config = dict(
    d_expert=48,
    d_shared_expert=0,
    moe_layers=[1, 2, 3, 4, 5, 6, 7, 8, 9, 10, 11, 12, 13],
    router_score='softmax',
    normalize_top_k=True,
    balance_loss=0.00641,
    balance_bias=False,
    lr_router=0.00128,
)
Below are experts of layer 3 (counted from 0) of a mixture-of-experts language model. Rows are named gate (a neuron's input weights, with its number), up (a neuron's input weights, with its number), down (a neuron's output weights, with its number) and show model dimensions 144-191. Each number is 200 + 40 x the weight over its row's rms, rounded and kept within 0 to 999.
Before each expert's rows: "gets" lists some tokens that make up at least twice as much of what it gets as of all text; "comes before" lists some tokens at least twice as common just after its tokens as in all text. This comes from a sample of Wikipedia text that the model never trained on. Tokens count by the router's weight.

# expert 74
gets: " as", " of", " for", " with", " by", " As"
comes before: " the", " a", " well", " an", "th", " part"
gate0,218,206,175,174,229,193,199,211,189,218,208,202,223,156,222,224,161,235,193,176,181,168,189,260,201,222,183,202,196,223,260,279,237,165,127,206,158,144,243,146,242,240,280,193,241,251,237,196
up0,268,227,236,198,222,239,249,217,204,85,158,211,208,230,214,188,214,186,243,250,146,217,224,169,191,273,202,202,188,214,110,238,244,191,178,229,145,130,145,262,202,260,223,190,212,225,198,279
down0,209,214,180,166,86,150,215,198,252,223,168,152,219,238,208,192,226,187,229,180,246,167,161,239,212,142,170,235,125,182,223,213,237,194,227,228,168,193,144,194,232,184,183,132,232,200,194,134
gate1,84,243,189,239,210,252,289,191,87,261,184,177,213,269,184,202,198,190,214,213,229,186,200,211,230,179,228,278,136,247,194,244,254,209,248,205,141,221,149,211,157,155,209,189,216,210,213,149
up1,171,233,164,189,245,293,190,172,137,260,210,185,131,185,182,237,242,223,226,233,194,198,237,225,174,179,201,191,275,121,261,165,262,117,231,164,163,232,254,224,167,166,182,125,239,186,191,208
down1,191,289,227,152,172,215,165,183,157,218,203,153,181,202,202,206,144,203,143,219,254,236,170,170,177,261,195,240,290,202,152,128,212,162,186,191,199,211,201,126,172,156,180,196,200,235,184,223
gate2,171,137,255,219,151,91,213,198,165,275,223,235,148,229,213,199,232,239,140,247,236,192,156,181,171,167,193,162,169,213,234,224,227,268,169,184,185,177,218,163,133,182,137,159,192,213,223,243
up2,162,204,240,175,199,148,264,250,207,165,200,264,232,197,129,214,215,193,159,190,211,224,206,237,204,208,204,171,182,232,147,265,144,247,185,191,224,154,155,279,159,185,214,164,166,186,199,224
down2,223,269,156,246,164,253,129,118,200,192,203,234,211,183,236,255,190,163,176,162,270,159,229,123,212,209,254,107,215,199,176,161,190,272,195,219,256,216,197,220,206,202,240,212,200,215,191,209
gate3,227,224,238,229,158,219,208,128,204,169,171,224,203,293,205,214,166,186,220,309,252,215,217,244,204,192,146,232,243,237,247,191,211,213,175,203,199,165,242,173,168,190,204,254,237,190,199,141
up3,210,161,243,187,219,190,237,257,210,297,146,192,146,236,224,268,201,220,236,189,245,175,204,200,215,197,218,181,186,229,182,172,235,177,162,198,245,188,215,259,188,226,223,173,214,223,213,239
down3,194,221,242,239,209,176,239,187,194,160,227,232,154,271,263,173,199,151,234,222,231,199,136,215,211,190,233,201,103,250,150,264,242,161,180,206,223,270,190,180,195,169,111,183,304,225,267,209
gate4,194,236,213,234,285,185,244,210,271,269,140,218,169,242,188,164,184,213,275,198,149,248,191,169,249,218,222,210,162,191,202,219,188,172,80,120,223,212,210,73,172,172,156,164,203,257,205,168
up4,236,262,227,204,302,130,279,202,205,149,210,249,285,160,202,207,210,147,196,201,166,87,145,255,184,264,205,213,233,223,270,160,242,185,292,139,181,211,158,185,156,198,153,205,200,233,257,228
down4,175,200,144,208,271,204,186,195,127,192,197,214,223,165,146,202,218,188,205,178,192,154,212,155,232,202,177,202,162,189,211,256,193,177,244,252,153,203,235,199,203,203,171,189,211,216,178,262
gate5,174,171,152,206,274,288,127,183,176,208,216,106,202,213,238,179,155,204,185,242,217,162,248,185,213,216,124,195,180,203,258,172,235,195,214,187,202,215,173,199,154,196,215,248,157,214,271,170
up5,236,246,217,215,215,174,208,226,198,183,181,247,172,195,153,178,191,251,183,194,209,241,163,140,221,255,177,165,196,247,292,232,241,229,246,167,135,153,187,153,218,147,240,212,215,230,240,235
down5,186,313,178,179,269,162,148,226,234,254,153,147,169,161,248,231,245,199,172,138,267,217,160,181,245,209,208,177,201,213,192,216,245,143,196,260,232,192,234,234,213,231,173,193,168,159,230,237
gate6,209,218,214,244,175,111,161,136,286,141,197,180,207,218,225,202,149,169,225,164,188,229,115,200,236,221,185,149,211,191,163,179,150,207,199,161,224,160,257,179,195,207,188,217,166,203,191,267
up6,189,243,144,241,214,277,220,272,122,220,232,132,203,201,183,211,230,233,136,225,155,169,241,219,188,212,249,150,198,185,170,206,191,197,257,194,190,261,216,200,276,197,180,222,136,202,232,223
down6,205,179,279,146,167,219,207,200,131,190,210,125,164,251,168,235,246,170,212,291,279,141,186,194,161,213,235,150,139,219,234,255,208,200,222,222,207,208,146,199,106,203,147,204,172,197,231,244

# expert 62
gets: " of", " in", " at", " with", " to", " on"
comes before: " the", " a", " his", " this", " its", " their"
gate0,215,127,216,216,209,237,237,155,173,198,167,188,225,184,175,178,189,125,222,200,167,186,212,229,208,218,167,216,209,168,186,233,172,140,139,206,196,167,163,180,197,158,133,138,143,190,243,223
up0,199,166,154,205,157,153,186,161,207,172,230,205,181,187,255,183,230,204,212,193,176,240,231,207,132,173,194,213,202,120,288,247,213,180,219,186,217,191,267,148,111,229,244,218,251,208,194,217
down0,250,253,255,181,209,234,180,169,209,192,238,173,240,230,161,172,227,222,266,178,217,139,176,189,185,215,268,181,98,159,171,223,136,202,200,230,210,223,231,260,235,193,219,223,216,221,143,208
gate1,217,218,146,265,229,140,189,194,184,229,222,227,206,212,177,185,188,191,171,220,296,173,261,221,200,125,271,265,217,203,188,150,233,156,236,252,185,210,228,183,149,170,182,269,258,261,171,206
up1,239,174,192,250,144,157,258,266,244,232,196,193,166,244,150,199,209,274,249,185,214,227,133,223,141,189,249,165,110,106,188,245,192,203,197,225,171,240,151,205,185,207,138,212,192,207,232,269
down1,277,222,235,200,212,223,217,207,222,193,200,229,226,177,185,158,188,167,164,225,224,238,194,279,212,122,264,184,168,314,203,186,254,200,128,194,209,179,143,182,158,173,222,164,195,240,187,151
gate2,194,250,207,250,170,164,175,104,207,154,205,195,201,199,190,173,238,185,172,224,184,143,194,230,209,218,280,183,134,203,263,179,181,242,208,143,194,174,147,158,175,165,272,142,222,218,247,205
up2,234,252,192,198,165,207,238,151,179,232,93,294,193,248,147,228,139,174,183,196,143,148,234,192,177,223,112,141,260,249,170,166,196,199,214,136,189,192,249,130,219,191,174,192,197,225,244,174
down2,160,222,265,133,231,246,250,164,215,176,240,198,118,176,281,258,286,253,235,220,215,153,218,208,269,277,151,228,225,186,215,167,164,258,213,209,179,235,214,194,188,186,221,224,171,253,159,294
gate3,215,197,155,152,189,218,185,196,164,204,222,210,175,197,202,208,198,136,167,188,181,166,204,223,247,199,173,234,204,257,201,127,234,211,254,252,239,244,301,163,201,218,193,214,197,168,238,205
up3,213,222,269,228,209,143,209,160,231,326,126,209,166,146,169,217,167,245,232,273,226,233,145,247,234,180,148,172,257,186,164,256,168,142,238,156,253,248,160,152,221,174,178,205,164,193,247,180
down3,164,185,154,204,198,164,152,278,220,159,185,256,217,258,180,160,144,235,217,182,222,198,192,253,173,234,157,166,227,187,178,250,234,194,141,241,145,220,256,180,271,231,248,169,186,138,169,184
gate4,185,171,215,212,226,251,255,191,261,179,257,256,172,190,194,208,189,171,150,212,192,149,200,201,219,166,142,226,140,181,152,223,169,156,273,175,175,177,216,193,167,193,161,196,233,215,221,180
up4,172,180,230,200,236,176,158,190,176,183,285,209,144,201,247,188,319,173,255,197,266,215,136,178,244,134,165,177,153,235,181,175,226,244,163,188,181,178,129,234,155,187,237,254,182,204,200,242
down4,192,171,207,137,239,184,204,177,193,156,252,251,155,162,221,214,235,264,259,263,240,200,178,208,248,201,137,203,194,259,178,254,217,166,220,213,269,175,241,208,138,204,207,259,193,173,239,145
gate5,241,213,182,185,178,195,202,164,212,180,267,202,208,145,185,185,235,155,167,160,243,196,171,213,262,85,198,166,147,242,264,211,173,247,175,94,236,209,275,194,150,245,200,241,202,204,187,244
up5,209,187,229,227,232,235,116,231,142,149,190,231,137,220,163,254,241,239,225,115,168,184,191,199,163,153,243,257,177,187,263,232,230,212,255,204,210,202,162,149,160,171,126,190,172,254,156,211
down5,168,147,197,253,211,230,178,212,135,151,250,276,235,197,245,221,165,153,179,328,97,228,171,207,204,149,217,134,238,185,151,213,219,283,152,153,153,192,179,182,189,255,163,200,168,185,188,175
gate6,158,141,180,281,140,144,215,204,247,165,212,201,176,139,217,285,239,192,214,172,254,250,148,152,185,191,150,134,188,205,169,154,207,235,247,219,234,166,172,139,223,175,188,202,142,117,214,160
up6,235,138,167,182,201,153,213,222,179,135,200,155,201,260,197,191,209,130,194,245,178,219,271,210,163,176,213,170,200,211,197,141,205,265,244,113,189,168,171,236,184,148,167,169,118,158,246,186
down6,209,178,143,252,173,132,220,157,194,172,263,277,237,191,174,208,209,208,221,165,229,222,197,212,164,251,174,229,274,251,193,194,196,193,116,236,223,215,141,163,175,196,201,177,160,169,199,246

# expert 81
gets: " of", " to", " for", " on", " with", " at"
comes before: " the", " a", " his", " her", " their", " its"
gate0,238,226,127,157,199,159,186,226,172,222,126,162,259,247,194,163,171,257,212,206,187,229,209,205,152,211,182,191,138,179,189,198,208,200,211,272,166,206,225,224,159,160,204,199,228,275,128,246
up0,184,273,188,87,231,175,182,219,164,226,200,240,144,132,214,209,219,248,166,164,212,216,214,185,150,243,200,239,198,144,203,270,238,267,206,218,108,293,151,171,131,213,224,211,198,297,215,208
down0,215,208,194,271,145,252,214,194,200,195,200,215,207,268,175,261,282,230,222,162,244,228,176,250,230,245,204,182,137,165,169,207,141,238,223,198,257,123,189,270,197,209,193,211,207,180,245,79
gate1,226,213,208,170,217,215,226,182,184,203,253,248,256,266,164,119,217,282,180,168,182,260,227,269,177,151,183,109,163,159,101,190,258,208,202,194,199,177,148,233,269,213,251,171,194,161,172,178
up1,213,207,203,187,172,279,200,223,174,192,134,265,115,202,200,200,133,161,160,227,156,224,185,203,192,228,220,134,223,139,205,180,212,175,173,201,237,156,203,234,140,181,136,216,222,177,147,167
down1,235,134,276,229,275,215,251,190,251,160,282,214,181,234,182,192,174,141,173,210,183,142,227,195,224,200,299,244,274,200,198,139,147,209,202,183,225,198,168,248,182,247,188,197,194,180,229,204
gate2,198,150,161,187,181,104,108,146,129,227,217,205,224,209,221,199,194,185,229,238,204,213,234,202,204,183,167,242,149,257,202,291,230,241,171,244,194,206,173,180,148,143,244,202,215,184,171,205
up2,192,238,158,273,276,166,175,181,317,154,213,126,219,218,176,215,209,217,219,219,262,247,223,164,187,252,234,176,245,257,180,216,181,185,247,257,151,164,172,209,186,208,255,195,235,186,243,178
down2,208,253,230,208,178,200,122,253,214,206,178,229,270,189,170,221,166,191,190,179,228,208,167,200,198,204,242,201,232,207,235,164,219,192,251,195,293,123,223,209,195,160,198,220,154,195,141,196
gate3,171,216,197,248,174,230,201,252,202,217,126,169,106,293,204,273,246,240,227,195,218,163,212,245,171,237,245,198,190,273,199,197,221,198,135,164,189,177,149,230,188,179,188,139,238,171,199,258
up3,185,217,187,210,197,250,269,221,240,228,185,236,169,184,202,172,165,212,200,260,167,251,175,239,140,202,195,217,127,206,158,222,104,224,192,202,253,130,182,324,145,192,175,178,186,239,165,218
down3,173,73,196,218,235,227,270,209,205,228,311,200,142,198,198,189,225,212,172,187,177,150,227,270,189,264,192,195,238,228,170,206,200,237,237,230,171,221,181,137,189,203,158,182,143,253,152,138
gate4,277,235,214,200,189,197,173,196,123,230,78,217,203,147,209,250,244,188,261,179,284,256,185,179,254,254,256,184,248,219,189,180,214,84,253,199,295,239,207,228,171,250,166,244,189,237,186,198
up4,244,220,185,199,174,203,184,264,212,222,205,185,225,206,200,130,179,198,267,142,262,164,200,190,170,158,173,129,186,176,167,211,187,229,129,223,272,183,208,199,161,243,239,246,319,181,225,233
down4,177,154,171,186,228,286,217,174,161,256,146,166,235,295,169,274,282,197,238,259,242,215,133,222,245,217,207,168,210,128,201,214,242,84,290,245,210,240,184,133,190,194,151,152,235,179,223,187
gate5,249,210,223,196,185,224,198,173,264,205,171,196,271,227,168,227,200,168,167,196,174,205,185,241,158,224,196,249,121,226,165,229,198,156,224,291,202,183,184,205,166,258,159,144,185,243,155,151
up5,213,203,171,155,229,215,135,186,254,258,137,183,212,211,181,205,142,153,184,154,256,234,195,230,204,256,192,212,136,187,211,180,184,207,111,190,149,213,207,110,195,178,169,193,187,190,233,186
down5,194,180,225,216,195,179,221,227,172,136,208,204,208,208,179,195,182,178,175,244,207,164,176,265,189,133,236,198,116,171,201,236,218,247,106,168,204,188,151,222,257,234,239,183,224,207,203,226
gate6,135,247,235,291,206,225,236,281,272,205,166,229,223,196,235,163,167,250,176,247,240,243,137,255,223,201,157,203,171,201,212,264,212,174,202,233,228,263,190,228,212,140,168,223,155,239,194,209
up6,228,204,214,199,235,186,113,115,216,231,218,191,179,249,213,190,232,203,215,274,221,254,242,192,183,233,198,193,154,226,308,226,166,79,197,273,223,206,200,277,289,178,186,229,191,227,254,170
down6,187,116,193,204,181,185,265,239,202,159,264,181,177,205,250,221,197,198,210,203,213,235,219,135,177,154,162,187,122,78,171,178,228,236,198,167,205,116,201,172,182,225,174,120,180,217,178,193